From a checkpoint of a small mixture-of-experts model trained on Wikipedia.
Experts: 80 experts in each of 6 layers, 192 cubed ReLU neurons an expert, 2 picks a token, a softmax router.
Below are experts of layer 3 (counted from 0) of a mixture-of-experts language model. Rows are named router (the router's row for the expert), up (a neuron's input weights, with its number) and show model dimensions 0-127. Each number is 128 + 24 x the weight over its row's rms, rounded and kept within 0 to 255. Numbers have three digits each.
Before each expert's rows: a language model's description of what the expert responds to; "gets" lists some tokens that make up at least twice as much of what it gets as of all text. This comes from a sample of Wikipedia text that the model never trained on. Tokens count by the router's weight.

# expert 7
Description: Standalone digits and numbers in tables and score lists, the article "the", and words like first and only, e.g. "their first", "the top".
gets: " the", "5", "3", "6", "0", "4"
router:124095102096170179105156146104159157091091162126140106156100118096098148096149103152111092102156102123147156093163148100112130126159108122157105103142122152161158118132136146139108145156100158164107108155107121156103146105110136149134158165103103104121102115147141120101143164097102117152150127149112095158144093097111134140157109095143117104107112111149138126133158148163106112099096
up8:158151129134120175138130124095169148146087121154120167132135127117161122161079111148114103109126090130125177111132129117111167174136087126103125118148142110140132092162088116095094146145115136144125099159149188104186156128154173140134119166118104143129107132173120105113132115109091137110103121114122165143157090146133083131121111152157122113157134120095123098106124126137164148136126
up9:155127160135117154158147131152168131122068149121130153104081165167100125115131110161106124129135179145187121105107111112127095122119130153146151147118107124141138126113140154103170115105117086185114077139090161113111131131140101061124136146144125127138118127139158144142105153119109141071146127154146143118147092159106153163125141165120127093146133123101155125102133129119101129098156
up10:149107094091102146170141129101097125174083132132099126120051107119174103138166139172164121106127159112143142144159124155134077147147093077123114127151100106155175123111109098129151133131150152103153146148137130061135130104090139153121099168120119124141117143105137127126138121135141124098152136132130119129147132126100125148117154096109119106112103132138172076090121143137119112127135
up11:120128152107153138147133187117143108108096154117145106098110117171119135136142097155128130074114144145153143114129137075129113143143128134105129123160155110151086078106100126158150091128108127131139105131084113103091112147161126128143148103066120116157151085099138156105150111092108137146126115122118111123121112148128088086146129096074150119100149121064100088141149145126112119123113
up12:127157103094135091174121155117154129137120130156165125170142147136124086109107102146114136148122134158119127107121158092139173115088146151128094116156100127133131137123132113126124100169097133136108130152107104104139118150122150101153133128159125170068155125138124166119107168130112126122122133146149118099098130109117155175139133146155174123105127086106156130194150103118127097201102
up13:119102136084128126146143116189172157123112170113109147131121091129126107106112130174119109117130148114157103082141149139137143113137153174136131090123130145164105119144150142152149102113174112134154100142120141131140119142133101126133163141155110109157123094135130116147142059116145130152147116130103113120135153080108153078104095124124110132152070115136069100144086116158137092158114

# expert 54
Description: Zeros and other digits in sports and statistics table cells, percent signs, and the article the, its, their in running prose.
gets: " the", "0", "7", "%", "'s", " —"
router:130100098103171178108150145101160148094097167115132092159113120103097171102150099156110101098167106130144155096151152096096126121151109122157098109148129157153154112132143148138105140164102155154102114147107112159093145102109131146136154157096104100112094105146151131105158169103100111160144127157126106150126113097116107140149109097140111114103108103149125131140153151163104118113094
up0:115066134137175149120154131120135113089109132123105132142119111128131141116127119152120092093137127101096148105133109147138165075091141106171155146109122109171099145167140112129117117095118134096100096109103098122152134079095139136107155149174155082128122154137089068141138140165131136154131149070141132168144110106134162135103109139099151103146153155125132097133121122118109109106113
up1:110156143092155129127152135195165138095098142091110141116120146134147129148111141132097125135145132134134147150187120130111141113147158107144131165129134096112097139117145115145168098148112140148151149138157140132147140119130133074155108107084064096048163152145148110127106105053129130157142121128093113126127132123139124150145168102138117159124104149096140101134133108127141149147121
up2:120106155128149147109116101097164132128085142136122125135097127152131160109122107111119084074092157150169162092124142113101125118129130162155164134142114095150147131142097054195127155128110164129134106128114128156115098109147116125162088133085098135123119104129112118131114121113099124128124128123166096126142084126108122123153119118193120130113079151123090115132135123115100137084105
up3:102146161144146135103131118126096119122125069120096136127128112124102153073174118117134105156110120145139129064147127186139136093121142111074103120171162135122133131179108100154134139168119114101160142123166098127123136142096083111152141168157125130124125171133137092174106130138082115124089124093115127132119127123129142108128114144127122119145132111067136107159126118141086120104112
up4:187109129082109149139151124104117097149099129125184139089122164133149127124152086126118116117151124125102157154165128085147075159160131099171131110087133152124126102160092135117108147115126116092100088127129110110148135101119129142153102147127103111107098099115143181143145133163118099125162166143171110107140144102123145103116124149135159121150166138109086132157095112125110125099116
up5:136127126128104110122092144169142135126138140185166162103113126093128130162140100135126127083141120128102095113093128149091149106170133146166100136140112164165167165142110125140101155140149130119161133125144125105104165134116136151144087131101109117118151135053140115154131114148146116132148158157109164144082133170117110102119126194099148103116144140124150087130143120155143146092114

# expert 53
Description: Final digits of years and other numbers, especially in birth/death dates, scores and coordinates, as in 1950, 2000, 1948.
gets: "8", "7", "9", "6", "5", "3"
router:114093106078128129107165121099151124057117158112140117163136122117088168110135109149124119112160128126116115092155129087111109129185103135146124102135128149156128141155119120138142147153121160177106132143109123124109162114098119110121166178075099091134127110128104113090130152084135150132149138133113135147132097087105104113132113112163123088112098090136125151144164157165102141127107
up8:143179068148169162123121103160130145154156118111113122112121161155097148102096108137130166177137132153143119159135145174133116123107136118137175120094088106135149147139127125163130148139121065158138096137150122117152179145131102115118167155086142091160156129106111102157132125144121134121081109101097151118136105147135109149125154117144089116143103106112097107106142124140115136147085
up9:101099092120122103131085167111162143127125117138110115034120123159104135134169113117157107095149162101110125136154151136124171113165094151115112135119122106132131115145087149171156145111145076115149122132094122073134173131151122122150141137117104122130108137133126108104081109103112108144112109138096131157149144140119123117150141121121141084128081112165108137094118142124153097141086
up10:122085066112114102136085104120136093114142139136142113150156133137132085106104118099128127108127123130135146110098175118087083119111202117127121109133089086123105112120144122159141155120112079139114154116146106134138184108132112118122127145140114116124105168101125128123120130089162131163150116114185114103120139149097137149130156083129143106146126157118109116141123147150137123175189
up11:117092151114133114139116128139110131092109114124130147154107109158122150166107120091089137102127117140159102124088139155082141126148149166112168134117092147126126135119170094152131090103138135154165114122133117136129121187114115134107176096156135137110162155105136117094181145087121134145135141152170119103092126139128148161129161114128137137180148118081081154115140147092101151142167
up12:078133061167110119115119099084093093107130150120103141087126088082134131124128146145072140130145133104079118123121129130104115141154158131121118162144109158156112177179140140123133133117111113170150146154165117096129178105098128111137129109174103109117168149142101112127102116132094097144138137108130132130144142159119138171114146121169096150136136146164116123122109125156151116130098
up13:122119085107121157132110152164076146133131107188131138128120134135166128131150138134097150140113120127156152118132169119104115159117095163144098136131126159126127119146096142094106084113127133110148122103109129094120101113111150095148086130167181152128152110104134095112166133156152117133119146138175135119141144104146087146166099139091097139134135101091053143110096149094118126095120